config.toml
moe_layers = [0, 1, 2, 3, 4, 5, 6, 7, 8]
router_score = "softmax"
router_z_loss = 0.0001
optimizer = "cautious_adamw"
steps = 6173
Below are experts of layer 4 (counted from 0) of a mixture-of-experts language model. Rows are named router (the router's row for the expert), gate (a neuron's input weights, with its number), up (a neuron's input weights, with its number), down (a neuron's output weights, with its number) and show model dimensions 128-191. Each number is 500 + 50 x the weight over its row's rms, rounded and kept within 0 to 999. Numbers have three digits each.
Before each expert's rows: a language model's description of what the expert responds to; "gets" lists some tokens that make up at least twice as much of what it gets as of all text. This comes from a sample of Wikipedia text that the model never trained on. Tokens count by the router's weight.

# expert 20
Description: A lone capital letter opening a word, mostly S, H, F and B, at line starts, in lists and table cells, and in U.S.
gets: "S", "H", "F", "B", "h", "L"
router:552445579489478574536538517521421433488513384523558470490504474446489522479574489449466465460513466529529599520522453534555522518371504492445516558555448547517460555454498543449526508472511511
gate5:497578528490527454612526450528474493499515452551400466555596491551469531481504485545483503477413539603533488535573533552521467479491380459483497509536538591523477523553526442493524512470595544
up5:488626637501540540520500551475515530470456488486521482496567499596500548494482586514489511505437489533587425562499526532459540451530445494481560526493461524443466488448561499506568485564588508
down5:527579545463515555417546534477579475411509421559508462475435563458454547497532540408578504550466490557418552509460465526475488470534475453523479581592465387539461529559466576477512464387503495
gate6:486535499535455505374526438597390457519467543563528535499584477406512549553577479409627466605580497562608504521484525498548511493510566505484497542447458536486507527563460616510428480442539458
up6:451493438563564486529508451458569529407382546454370561467486508546510457497506458519420524440491533577514440444460482505459529519497446469449533494454524450461611424513524468494488548524542593
down6:519497426475401475504553422501446516540536570514512537425493494548442533503481467460480442373415501445556497403505507383500518515536468532411590561502508475472524515537441495495546472536534525
gate7:406482575561443430443550430476520441522506516544495578475489486328562539515532472570492520426545419419523551475570372581492514526570489541491491513486554469435474501490560570528437494466506563
up7:500499443461561508508493620526409422573562489584530486492515484594446433478527387473454451550510438424569499546569550489596403460520517564527500526473503641532519496500493481477523580499510542
down7:467504439569477454461395500436464518453533590518531509484501476437576457485509476634567484557493537485418525481444512549513516616507471518451489446478524596490494516576543496447519615468466519
gate8:467449459629487468480431424475485488555506513435552517381544534520479378440595575483429500463403488533446578475460447570325505559495552445491478515510479512570547460561446430423421511449509526
up8:524559590366491578471486606428499486447428474505457417588500558514599564467455499552580525530531476429583539477603573547538451483443442580479533501514548465426457473480464507585540503489557555
down8:477463547458463543576477525469556529601618585499440487449499500443526438561536469501498499483562517501469398564381522461557595518445480485482520467550545588467442509478491543443446565536486446

# expert 8
Description: Final words of place, club and institution names, such as City, Town, United, Angeles, FC, International, often in sports and results tables.
gets: "| ", "State ", "City ", "City", "Town ", "United "
router:537449536424502597496497476516489472503593461492606479499466437446496518474569497445471418391491489500467577515498501560529525446468473512453524508473514592512396532481490545502556452458513499
gate0:541451576447462456465515491514546581531527452478519480527439597422564517415534492484519517576462447474532431495492491447532594455382517606508576530495516556541506507392459553516486498518426587
up0:479469476511497504558382541502411480544460492440523438525554436503530554493465518532527484448586470535462553593550536470519465509525470473510426590480524528448468484528547539458532556448565568
down0:445550454510625473467558526408496533485470508535498454644560433436448438435438482439494566474494526531485659574521546506550581508457487434518446541516516451487467404470549515488512523574518503
gate1:574537546471477543550506550476464499483552263556559481439470570545551599553551523515539431509511449490576499452580466570431548534513585354516591439478466519516585484429456516492549497493419498
up1:439493486405527559511576568513460428521573420585554524468432509581486513513486567600426558490395477388526428472502484538471538531479457483535479507477537481490554519488525374507557539482464451
down1:489455537452463584409516505525487545483555474488398380516526476483459524403523529567501450511528452421506546477535577464464584445430434478438561495482502531507458534599545516493523438505453516
gate2:458613507457433456479420644492519482508418505550498518503431569524456424541504550518489538445404496440423435506469475444563495439547533524498498557581493496455553502547422536458521492586427568
up2:535344550571503557561488435527517519537542446524461545472541490504522519484520587503563456570511418535517538547481412445444525513495546577507483384542557486567413474535652529499552564444611440
down2:573424436541475494595539465578515514570526534454512518484517542579462471465356488545335513476496542548550591497479538563426464452451502475429555495517476467459548495496487509471515476461507538
gate3:534443483457534451511409553473455511457478511482508409543478391583549508518477424514470529501509562514495534529386469420481566607438502514494434491506428521512490512560419547456504450506548442
up3:522579538594501506526513526552524512409511512513510509478563648400489452488534476472496448482476394542546501487512486638511526487597567434475476463412577434443521478478488515556538545538588532
down3:448529463460466494571453580500439605513476463546525531463579496541434490515525513538450491494459511529503462546535453585489496523598488515542409530503516554585533477507496418479494535481424553

# expert 44
Description: Closing suffixes of common words, such as ing, tion, sion, ship, our and ture, often just before a comma or period.
gets: "ing", "tion", "ation", "p", "g", "tor"
router:479407479435427531469533493558486444482551460439538443544511460543543512480573498431523428527530484521395561534430498515517559543496473545493477480532529552496460592498517546414554440508506451
gate1:454416450456558491464512484572547526424451492475530444440527560570562431543522516562454428461563467512488512489555526521469494541533498527515573523471466498616511601500546431461478466492446490
up1:497544422512546540460464544596536499434450499490550464477494476481472445512548575558485452537527560540469479473432543463458533486533468561487538514481447522584460466580559436409598496515432504
down1:450595460432515454484488354457455520544494504369546496456475484565486493540511526494531532581478463463415442508553433590473476519501565583403457497501402457522471429580516475556556471488504409
gate2:435593477502462455602524527488576483426491503546446489506477500551500508464457539493462455525466470470441539602519564442452452537446540490627454471461481517429514488543497498440576566442581448
up2:554525451476485487493492385518427506403496606511537445472513513550465490548485506471478489552580495513436494521486546524498514502534441498505439499524509493525407522597495497555492390482515452
down2:494549508482488513579491475556576486495552542512549397507442523539462485497508511527568411509493489479457441495435432593428472649510490601601425483553506489460484413564528508501378557456506498
gate3:476491498458515472439513510459463505423474453434565459494527633542615514523498457549530467516509467462505462557457550457422487502494476510491559435396407564544398447444495518482577471568496540
up3:624618461457533544549532521598455549483523413655521609495505482522474503497501595475468495487465511501498575604535472473549460533472492523562510642561488479497573441637465517513461461448497381
down3:534473477466540461562541447532499452477475467636440486489520488474543499443508505568479559521609525535490532441530546462527549505496464451471560537497510580400509522462506509476460489566502438
gate4:520481421454609528469500460503497450539476544491436495461449516456485482401493520512491347548533561542513491597576527548432484446406465492531471407531476531474529419556579514544472483505448534
up4:516541456579462457529440512497472515454506409521505466419527526436572507539610523525474539490467434486479510465469488486563570503528438470478548530493515519532540461413479506489465477488516529
down4:534476539483459425497460501407507493442457517590541497581491521475503523390449592525522479540564575348458444505466458486629483589460564494414460447495554516512518536475567516522561545482511523

# expert 27
Description: Opening pieces of proper names like St, Gr, Pal, Tr, Sc in sports and results tables, plus table pipes and of in phrases.
gets: "St", "Gr", "| ", "Ch", "Tr", "Pal"
router:512508578515470549511541550527419494439495520497557442509534462452617558451531508455455421443418475513472597535419535638456468528445503467415556468412523531488538506484505472504583492462474549
gate0:564590503558510533509529474539450528526543509430437432457417401415519522512487578515519501529441522535494541485475463581476473504348462506411491477494378476544442477490395466535576470450570503
up0:490533473499493483480573560471449607559518427493506464528572516468529525581498512524455481513413577545634439524602464492430479512408427531480481571541459509470553489482537456635433496512563455
down0:560550511485442528520517461489454492500492503469370411457467370515575539480417532623583419548490588461396552506430505544500550443457543513430519475558520520455431469461446430528479548438538461
gate1:511506520362504493491467513535454406537588420495474544489565495589527448529477470490459520582500533495522511560530517584592595476522551510560519572434455512469468504562533514480457413531548522
up1:587573498415494494568499599477439435440539567472477457566560512404504477469407476532587500520557418454539503505439513499467450514562449461425590476495511459481555546595439439456524472426475564
down1:532461505490410563496394490521502519549501511543580521426461440406459545517406524444495471536553420581503487582453501492522516499551465493466473411504499467504409592401475569555470547510520476
gate2:513553573500392548567636579421508430521489474491593522506478406494649492525487491536438438516531499394572539521501514576455453561556428603547476500490502533425552502448471429528464493426399485
up2:504502586542530481515506531409552476503500499568503626538453506525563499463486515438423424490507481445525544538495536559494470508552457574505580448400509515467551435529507487580513579535443395
down2:331540465527512493541520490568405449448524491522558485438470487567513421540570513521461502593506433455599560470425449488446442517514576511472430448507591503486474513480429552454491512587451504
gate3:534489482586489519543541609464495498503447482505581496588491494524460496517490577577538543500481466533535498465566472575416556497488525515461472434586493488553510435588472536496505527486448553
up3:360542556445511474477500442543490418453546498539494502397448442556503521539501532533453526544473578504524547472569553549503510415646544515452546489449550452409528513523540563523519433522479502
down3:506559503573550506474482527496483528500406524439485472473489506516558495560486493551434495536503541489511548608543490465497411558547524448496468564494563526518438527548593547574472534613502475

# expert 46
Description: Final word pieces such as ets in meets, ess, ism and ness, plus list commas, table pipes and line breaks.
gets: ", ", "\n", "ins", "s", "ts", "or"
router:441459530493555592502530428557456481474549508489594422484449499493545449502578495451416460487476482525456509527419499555419480469470514463493536468510513533492454550496514531449565528479521511
gate0:557478543481458537514540528546478446638517403585535500480545490495514471337529511501566502517508537485496514610469514500475551455456489439494447565536538515494480497461501407530491453484530483
up0:513494470487538562512482549587477539441527411471474491477512443546593615593572498494462416522505468508429577491472492563539471478516541569518519495465506555556559520468530570451460509459507447
down0:532465551477521492580499481581468507425488448493596583492468454447452533469560565519510473557498428516545419502578556556535465469471392490482436503481464528462386447540542430521435551596566451
gate1:451387564512449512553530446444478460517474472472487485543530457467584511482541542532400408533566499580415568516529490476477394484549554439434418396475459477524542471539482533514509412513483488
up1:479487508516494546498434485480482487429606594461381564468493520515496551435563529550479402595399440419467427462405500451507553545453487595527669396481549484471412519465452634522523451530463542
down1:558590485463469483549507479485524465496508473444525580487525519594523487481451476542528467616456484494539534449466468484606518524548568528569463468520459525474518420508401564543459439453504535
gate2:478548432497508460518509505441407481489573476584541524433568557540495500517466510455436459466418487454536504456605451546426493352503449436433463498545517575521508457529498473447535522497530456
up2:617505538574495523525503554608461500455444478482437440520489485505487588418600518535498402405445520497481536551517539518501437551408451440529535470457525499412493489492505497560617429470504491
down2:493484460428430488476576488529525419523496545421557396560402515441476516492531456475532587602421476500497482491420491445481510485531453541464518524553534453542412465566462407511559456514568554
gate3:547496489404370492504459417511560420578449541541480505435483501524489502518457549480490502508498465508482467452588539456502587546485545404473499505492513475518471571531524578532514565594489536
up3:521488612484416462512496458510545535482345469418491450461509517437522523486467532424546559579467458503496484470488500533461566474503581483523503538518514536568515533506467564510524534477547491
down3:496450587483544563571494467468432498544448495506475442563486479524439521520484467469437461561513437400536478457502484495347454514494464535521534509523466459522415456516517475475524567537432519

# expert 1
Description: The pipe cell marker opening a new table row right after a line break, in rosters, episode lists and results tables, plus separator rows like |---|---|.
gets: "| ", "\n", "= ", "|---|---|---|---|---|---|", "|---|---|---|---|", "|---|---|---|---|---|"
router:474476529527475559539564538594505394524529419554545451503549501515535493412572520435411416522477527397403522594454483506492475464539530535493512450463461554490542540447471558384493407563502465
gate5:503533422388485548444442584518455516405501572467553553486446482553606586487467576471483467524587479618414544488447478536496488595527491423462404424612494535513465524485422483404532412531499489
up5:480493628479503460572523498489529528535445408567493448590429479489434420553503499508388509534519478508543513515600551497397430461465437530516497534500520466561399469478552443487487545428499428
down5:494510425594497494578595371459431525501523588470473515524557635430539504609414450431470476581533432563511520513477508543541491502498581473493493608512458448499450476560494488536515502438536525
gate6:470487370497499542498519509512511440497475466535595509419357469594531460524561449499523579536561519483513480575497489425565527479545476412417438547514536393494621503452567400412514631500498549
up6:508382520483424528483452530542511672430492564389485496533539511411508520578466614430481458497509490457487562388605504524473523531455610509532546490482500549523345449462415484427574438461429394
down6:441463562508501547567447507439486483414489559458449396530557484508467500497473536451507470487541527530549530418483516482478509510460516517556533525540440555615616546486489502527615533536564519
gate7:472516445385429484531472398487576432521471482515428513525497487582470530471534573536409503558415584488535511497498524497495478503537511654490494518470488535467486522475626445446490442489459501
up7:639496512464498499452496490526521424451562548587549493483521418530473466562502463513504478554501510540598436476492488457523507542447588622501401503523536507523503517491377555488452521501404521
down7:469586505463504570545540446475577476375501512471439510513444468551515602505524483466510461457492486560563481512510487490501516520456537454507456510632465605501506589444534478371572440561550499
gate8:569544500580478480417548578492485507554500504538509493521502533420500384546547450504550431545519525475448477577551536501631473516459372468512420456538543574458374561460401517513546520543457475
up8:440451481461602462518422559642545557479561482461538568464509531481538494399513558453597566483503556554561486486505512531419569491588480576457523533470467474451552544556628506526573507483552569
down8:450455472526541448561487485492478560471560625599514447466535472463442473534434473414452480541531493444475504493476474553459565532522502530576468529471523494557543447376544505454579513519556600

# expert 6
Description: Name pieces after North, New or Metropolitan (South, Air, Oper); chemical methyl pieces; spaces before Cyrillic words in lists.
gets: "al ", "op", " ", "st", "yl", "Air"
router:442473428525507591572535526565478434488558496453548489505490425576545506534577493394498498487449495475517564504464510525455478483474484401441489466521499526528489551507500541506562506493490540
gate5:453459583512475507530585452425410441458467560546518477518415494533601539503437398484396505466567578493495483503514509519430487511536572502482442523530421505429590555599465494511506553465530517
up5:503601562520574571457497579570495500446557517448400532447527483482465463455521520445508442423422537422431551417543492469490517414513420470534436477561556600630461520450558484504475579490469530
down5:546569504460521447450505627458512461486525543515450495568432443552431508467469505513451443383495612533537457555524449505541649576517498495501487596570419474436535448435532407399514521500526499
gate6:550534486485345497521432525503488522529476492429479480435435499386420537467406428547436440496528528494511529516530600443511535373520469440494547474540556535536519507488562618475435429513423562
up6:513532560470590497546479524404545486573513419575498438513553569552557484482513515520396487525494500528473515514582518552486444457475474544500517527490547559489476424511432443575535453434526491
down6:595594533571562510398521513418449523427446505477399473433630536492530542509524544465469627448468452468460569612479528553515443514466510439556484383499498542494445468466510426498584489500510508
gate7:539534511489581493557467528512411504450503508394477498469536549541617444474491473488509524488429528466514487386618590560471512452486452451394538401446489448547517532496496536496438417549454377
up7:450438524438489569450458482488456540574389447539600488521465533524461577489553481451561399532560510626440456478505506428466453591465595521475429510513479554509539441396474498529482568484468560
down7:575445469531503478459484452536544512468427524448595471585566502487399552515447412511451460535457441418429476396543490438452513509447559466499519488463579511524514505509487508420528520491514560
gate8:491459517479506595505509490567525432545520517507534467501577499461503581497550585454437452514529533510489559521574572449523554478479482525498518539502544528445500497479455513567523483440472428
up8:510447533480541630512477474539483442609583460557613601468525369466434503540519608540539421564521568582533487485490508504504480453489463532487515535489570535467515420501515538534484486470490432
down8:456458444501478513620485406533451504547493508596520550508458523553541460521542496453467497512352516460514453488542467519389509482532561444501489554530523510551417520456523508555552610565557426

# expert 58
Description: Single letters or short pieces inside proper names, like b in Maybole and ans in Arkansas, and final year digits after 201.
gets: "b", "n", "is", "v", "ans", "B"
router:413410486554494564559597548612430518483455441421509428439473468473473434448568472450435441482520540454428602475521455549516563446512554469489496505462454512497492585486480529485530493546590487
gate5:475471486485523504578463459532405514497488394557500529551381498452506526474520516532539430463510467408548550489401470524425474452478497485457438563542525487488417484346492366393487490524488484
up5:517451419590582538456378429504459627555411542491529535522463571507534423506452617473417515539526467425553547469419464549504504598523500546478484567526465485512477516479448541423422544533493437
down5:525377405465528425495482488489527468450529512557489520503554454466510552509491484541431420508568615512464422459535573492455507544453531521500418480590452518453466536501486479561477543512536470
gate6:476514421509577541521462422530501585474552492577468407425508522455553545538439478532471430536519502446553517510513502538568599461488473489512505554478466562475473558460508585473603355553552404
up6:470620471483522379500525456527538549451522488517442470568467471533551484451492428440493387508509531520438519510450463559579516521465540435450426611511460599464572469511508423372479457556502396
down6:604430472450579508443477404453507497479603438560620484507499581406545552540526538467614616478548475542565441548551443479518479567467483481458485516505497447456496469463508543466488579527532527
gate7:453538540587468445493545474518430570504530464536540537429534496571513443536473503503564529464483510546582436520485506495432562541478529336420533543565381541514472489488509465363640535528451517
up7:604483485473390508549465478484548493581461514550520568503524509475580594489492518518413544529523452501499521505413492512585449449486518544499485554490567523426468523444517622550393399529403429
down7:470584555487426524370481544563616548441499463542470425499522508513498477500516546444429536492429636482509501448521509530481618507485460442458500477527438490595503575482460471462431470568540492
gate8:471462505505430485542641476561494527501422416502596492477455502570525591460516481506426580449544507494443481460448494456488558481551621465532530440492475444509436467458488449533421483554522531
up8:403502542517654471453511490536560458393545470462494423534517458526563442516485520553430567445500563576493471507391437559493566538506420502435514418431426521489533428568470513581486539481559527
down8:483463489555586540527424475560452504442465558466465494491334507490518505552489511493514467428509592541524429465546474525433480527517411597534427482465423462539519424471555598460436558477545393

# expert 51
Description: Final pipe closing a markdown table row before a line break, separator rows of dashes, and occasional prepositions like in, regarding.
gets: "|", "in ", "on ", "|---|---|---|---|---|", "|---|---|---|---|", "|---|---|---|"
router:500423493541422537566543539591460471501430454520530455510470489425618534492590462436435405456463494508477588554548435559563508524486517497454544460517528518520511563538500521435561491538522495
gate0:564561482407438419597534422479476466521495554587505447474461527514591563532484551535488479596524411513446500451488497483532582543475522450468501509491487581481545447585503592455429488513455488
up0:473493549537546442520520441523450537463504507522404456557503512480449466521489584558383496477501614523403482552496472523511461456526502502468552370446509573438543541520520479602487490377492512
down0:466384468534441472504421461391458526459467435462471539495400579424555503501435397448529482524485493420431565426458481542453563548575547504428366562503522466553527497529507429492513465506479518
gate1:530456529528479456508522504426506531475453519482484403452530526557492548537527416515500513446505467420521546530425509475568571581598507462510480470592451376465572531446516479525496525608396459
up1:589378534435490520508434556516479563540466472477468355473572549506468498547534418497574467593504477546498499527638524490529534472569526433522517507574461447495567573419512486548498548512451518
down1:494480419499480429528492560452548528462422432502414596484511547559542525413534482625559491526495560473619452584607563478534520478476415471466495505472541507473568499512393472465523503560435501
gate2:474555425554567569514482595507478400434515478463575593496460460529509569521541470504419562532534470413428561506478493488476554534564567484522433492538441442557514586549431462419522537516535406
up2:459493461538472520519502401542459555528504527420454412485583477503447526395493563496517488471522442545546385459448471581503391501470454522558445463475475501449567492515563512510528576555552537
down2:462450520511460520605425506526490531464474449512530502508457476549467559552461527582458482527557519463473445452474513490509517404447632598427478422462519541580447499566477599454460527482623444
gate3:443468413430511565539438577450528530452525505445469473445445525435406400407527493520360548455449533450414446487478473447508459534515391489463543547477437468513482458452436485412570462562506518
up3:536494514496422481472601477573420435557603524527527442538510432450445493562495489528577457417490477467469566488459538469503575449501505504570454450495546468454504586469411512533483498545496520
down3:568475562469502483434593389519480449621560437522480406530484501509590564517562472552540489467396422518492491432512494548533538545527502479625583497508480509580523505488555466502477545479508575

# expert 63
Description: Surname and name pieces like Wilson, Miller, ović, ney in Disney, plus and and to joining ranges or clauses.
gets: "and ", "to ", "man ", "o ", "more ", "son "
router:530473572495494562539542511596463418442497505532532498515490443506500548483537534489410412441524536494443592520441537543539486495378451457412492386495472532535454564482483583480559477498525505
gate6:546580559503479572544483519465451479447564524509538552438488571536438595475541440484468532447495484511394520549452411551524513549503480462569477460550461429416526576422487455443489538447511505
up6:475444438429544391547557558542508571528468479494525434539514575437540515498512451461535405522442563547519506472493402530486436524407434522453502541578531524454377497467636529495468517548534480
down6:478426560541589505521451417515503530524531589430527436448514570490492549555479481505513498441531437428518406545411565482515565528341423652476580501474465478489607496477550484503441491519467476
gate7:498552565504458503536530528571435558353532565568533490559512510505485397395482522521384480386544548608547540439445486520492429507411458407554519459548473471484482561514400478474453556471485381
up7:392487518504514533492530538504438413613574458416531513444477488556549569564565465524595422508444482458494532562576422464476429431569504566503530479483513513543436458400499538496589484591514553
down7:494490470376483514569460489463540537537505580476450542489573392562518369573528543506456461469442571443371545518448490501426493426470487497438582513547542568466538585438458556469464511543479547
gate8:501556473397479525391488463522368481565497348516432526450454498543517467399514485513481530476513496546493635468488560567484558472583499519546510545489498488511427474543522447478501517603482552
up8:509551534583566455552481463568580554511536592476590436562499524472508438504487400545475440521463570473527547528473450509460454434498476405443542491534468582519421527445472520457490505497510503
down8:503523594539573440502501546496543588455537617514434580485431605528554489431536489448534638407530381500435518580556465428473538561532557503442486490510470414505429449601498513406549463577527462
gate9:570430447520479426497489459542517483590540514522558531452501492394619468512492510523451537574445614497484560487392513481564500517565494512454554490480523458504545469508526492411596573502385509
up9:536409508414460562494515477599543494532413467468546546501504564373518569462397495531577497511481486588495475481488450498455411421563509571425551460401504548429467540472473508399464528489538497
down9:500500627539555511620503491542522498554520509517419455520485482506441509509482498535430460501528451477562389506449553506574439533557546458480479472499564499502463589520522510546493389498484524

# expert 49
Description: The word piece og in slogan, the of in "of the", quantifiers like several, many, numerous, and line breaks after section headings.
gets: "of ", "og", "on ", "\n", "several ", "in "
router:468526558483534530485551575626446450491548482457501466417598476471580439476600456417395432406525512505508524510580470480475490446484500493510496478436493533531541568475474553485580490518456498
gate0:478446444503561490626483541499498519525538523476483476551495412480502450531523394533453501493426393538516501469506481435437553513573552475453475487489531485474490384496408446476452423532438542
up0:504549467572544566483470477461482485480569595456498534428560532540487468468631489433541464523336561564516508509550492489499570465482495503432504439455580524583547580461429478501590554467469516
down0:465597460427557501561526562628489429568474486531430492484551488477469530521514497501427517508477556545539461444474554503608413512521478450380528547438453515506540429434394586491443488490437499
gate1:487513471487453486533541467542525486444559494533576519500549529618440484470526498506549499475521458492485558437454383521440488521515590518524596498505444539561501516539577407535532588545507528
up1:453489499390587442540486485439587446475515542527476502444534512536371497495481558518529512471566588527524509509582462453484506467633553462522450577491524422467487522472530434528540589528415507
down1:490543453476573526523494516518522480586502508512526420601511459521498571447454479594507518498590460412491449467473454579546507515538477519464470486441456594556543567455424581524478438534529493
gate2:390413590506538524487502436490432485465457523569591595367475409460562480492544458525538534484455591505458569510444521473477429505493442506547474504539516500435545440457532444440540567518465496
up2:573523514534469489541568447533546546510557445451478512530550538530479570495410522513584490463542451411523449478532567539554572514469497510538569517392527560498452494449426574543394460567497526
down2:640447486517507482627567462573482494468399434489504472499553509471491550541458569545506401441462511525549516545502478458494561480431489441506524435519530461488537511513527529479474433503558523
gate3:530552499529516486450454468539535536509476481545486534403479518578507467495491513511444481450502559315502496528568530457586486461427455540580560489518496544501527463505502523496461469513507532
up3:602511522490603523465496567457401472530552522521469443587486465581390472450468474582539532508539485512461534439472444486468562490443554514476378563520505441570447509527571572482497499509499471
down3:594459514523450563561497540516494495503479433538545390493556495420574521471515557519533577599467474503500634460419564557483455478514494570512508526505472455448531450533508496501484374513468542

# expert 57
Description: The prepositions in, on, from, between, through before places and dates, plus the piece rel in relations and Pirelli.
gets: "in ", "on ", "r", "from ", "rel", "between "
router:506434513535503486522497496535471454503511452532515404539484426561524511489566504479437432492481525479509590583514483591511428426452471452475568487597591526510475592499491535467531448628452507
gate0:427494482552360523558482484458384470494533537587531428515496348494474434479494505518510524414522556555480502505553430474554517539526494554419510428387464521562465590500468438509469523395556546
up0:502474501521475498520542619562468460449584538408525534482553542538551533442492437479394508627488551542622510514500557516577420416533523503586439529532552478477517510457453552510546526518406410
down0:506457477503592432522588532566550540442565564522420461580450575525437487444491573523454571518456490476563533565452526587593507510478466474511444484526433427451503463513476454592465454462490460
gate1:495449451446392483455482500517564512420459455516436537477526462495629488503491487493554416422613550485525485536521487563551548447457510487455510442501482549414493509482455532466514504498468574
up1:415521536407492519554464519535491537529545503401559514490514531489458420456585433505484571442528416412448508478505484494435412490453526485481505489422453604475564518489564442471630507478492504
down1:504454492419590521505545498586401478552585460584515406427515425438463510442490486533417508473516445416503494458492467524526462527529490483547459529487594555513546429421533552609428397514568542
gate2:509476510461495486519552430559568458497556417375437527494542536496449466508468540468495518414491472541558426382521552565509445416475599446470405485522485485357514530430432516512494459494544446
up2:525544592460444502530665489473578503593525438487500488599516492484492515512475533522494560382486450539468521615554595506477459535521529411472455505442483498419467532487524476576512481475409468
down2:506375508512455511435487503454566479537536515378453449593592467475435475559457447499511400527512499486485461517521499601514444522482498524462498579490516428443506567526424542493476450499472443
gate3:485578522572506478515438520483455487487423500499463479530482571468497500499503479500490490468543493444546620535465497572456464454375475458517395584587479464609497535370445445520473559508491426
up3:416591561474550542467505454414411587399464539554521533492626516440429499588498460452484505523533470408501464520440488463542559519488454621464477515473610526397499486581509544483454600456509608
down3:477485597465580571412532558445531501486445514550447537495554525513490580453571508520558452450518502588554491398467517489581549478423532484486561495512534471473504445543443466573538518445470581

# expert 21
Description: Commas ending a clause or list item, before and, which or who, plus semicolons, slashes and brackets in pronunciations and citations.
gets: ", ", "; ", "/", "[", "), ", "\", "
router:475421554509468543504544526533450431488549464475549419548492443534516493429603563439428375475476524473407595511447505517463454488507552536391566474498495551518426582485523543494610524459513509
gate5:493556410498462485506521421518561428391516527488542582426523509527550489521604538431553509502529532479392528523509565472496491530539486532511517520505386456482480523579506440483394609605479441
up5:499386508605586475473533483491460571524543511490587458450494516459531428473490572507502565502432495440581572609546535449537541469404464466521460529552542462621491529492473512515359544598477462
down5:546475565630431454405485570418450478545477391476488442464554484536448523552507479502575440484556425450383474553594434480525475475510521505474572399482575438464564488486473519370576537387423522
gate6:570458503547443523580487528520473507504519440502517557429454506536430503468565456450464421452494479449505500498481533483557530480501514545405594487482472566464531469445433428512471561480515446
up6:453501472522552495463393445537551557464444542544513622569469474478533448542539553487487521484585468559549566524470606506452503495552488490439455533509554493467472559563541458527492504473531428
down6:413548441578470464443449469428534504448448442420544563477496506578562530408510597459475445460550512599400585494507475481540505536549513419380591490496441561504619553496512532535553460494536430
gate7:574507565498576506514512510527624533516554493627590461555484516535577479550540559532429533437464611549495428556464508533504488371517568459497531504389484570517486464468536549540462487562522489
up7:428525487492423483411444536502411458536473541558480489488502470534441476590423511533434445439518505426532549511531481525565448534516421488604543499460534439457511465567456421544535491473490539
down7:430465515533467542511474489444449450482547548428531518512493478496491514576573490500525444606617491527504512536521461498467531468433495546548393531473439430475497541461486380470449615473471432
gate8:474519597524458465460586479402528511486658548629465467548430437515449553542488525558562479475511538536469514448461450473536497439484426447493605510539482504460429521536567473617472580550539517
up8:479474556500471533424501477483557512599573512548491397419429484450463486500426479486497549541512525574474532442517477466473561499527439558562500554436545520461402541671467495490487453447515581
down8:552469483452497443505535583533516543516526509542497435481616584504525528452500495480430455471449555515513534478595547500456525432556471406541521490391576486478516467490533517533528382446542534

# expert 59
Description: Party and office words like Republican, Labour, President, General, and Preceded by lines in officeholder boxes; also the piece we in weather, weight.
gets: "we", "General ", "Republican ", "Democratic ", "general ", "\n"
router:452508416511474522441517506596480504510488484559525480514511472490506424476573540451503420479443483437365514521485537554542401557478535486405534442508541495521442534464493522495557494464469558
gate0:524469535518417501507469411498474570583560481416489575520489446434483504430582438431452506464525534497473489488552580625524512384518512568479510502483493552592565490412521507499487536441520549
up0:522559480475449559452499510488485502512461435436381609504433598500500472553540551490475540580548553475488516415420468447607510534571577451569530520462512437411579548500538486498539444443466484
down0:519520481466481554417468550442480552451464512486515518520494459549522578587543558501621455446500455493442578438435495521425540533518524418516454504481485442562505520460547445508503511451500495
gate1:501497499462565478470468468427458508376566517550532516504431490390496476494518491495470543518533563530486425462469458462517449567531541507506555594494547468529437515519531527544559420462441504
up1:479461591467476544534437431451520617436528539535602498557497517562486491500429470586466492527430536568493543511417446501556509494533526561433491473445439507493442454509568487500484414446506552
down1:531507442526485493576495529530490515548497519548461443474565456557489385469463579443522456465413410398421464499514485409433557510453517480491338517544457444487429521497578450500540465488555394
gate2:480488473572492494434487531464580522470530539442495447571540488490449409496472400407554414586446478467550533543560444565422442497560567578470475556534497450508529581463479507454510547476371530
up2:476485490548455506483461378478461536471433591445440514464411528572488433467543528458481575454470485516548573523502496482554485522510591498553374436474539475425522533502460519468499630498496682
down2:437467549443411504626586538500460461544527474572471479379464480483453510533433428530418410486526481553482514560484509446480453498475464450457499653464464599601499500506546547457586500526467493
gate3:520533450465467511472632467654478512559464526406566553420520459461514581477452576538562438510445491519491513468479495534507587497471497428479550516537428569435433539559501508500526544473450514
up3:515599568465485488501452535417467463475584466619487499564391519482455487435586461476491531540531491521437520541566461397444502508469480482450439431537522462438509515545483495504484476488516483
down3:573585498500437517363590461572508472564462417504578571525529504429516507497542474527490512506500411518490523570499451449467481539469430517436519483476543451540568476455485556395545446493487545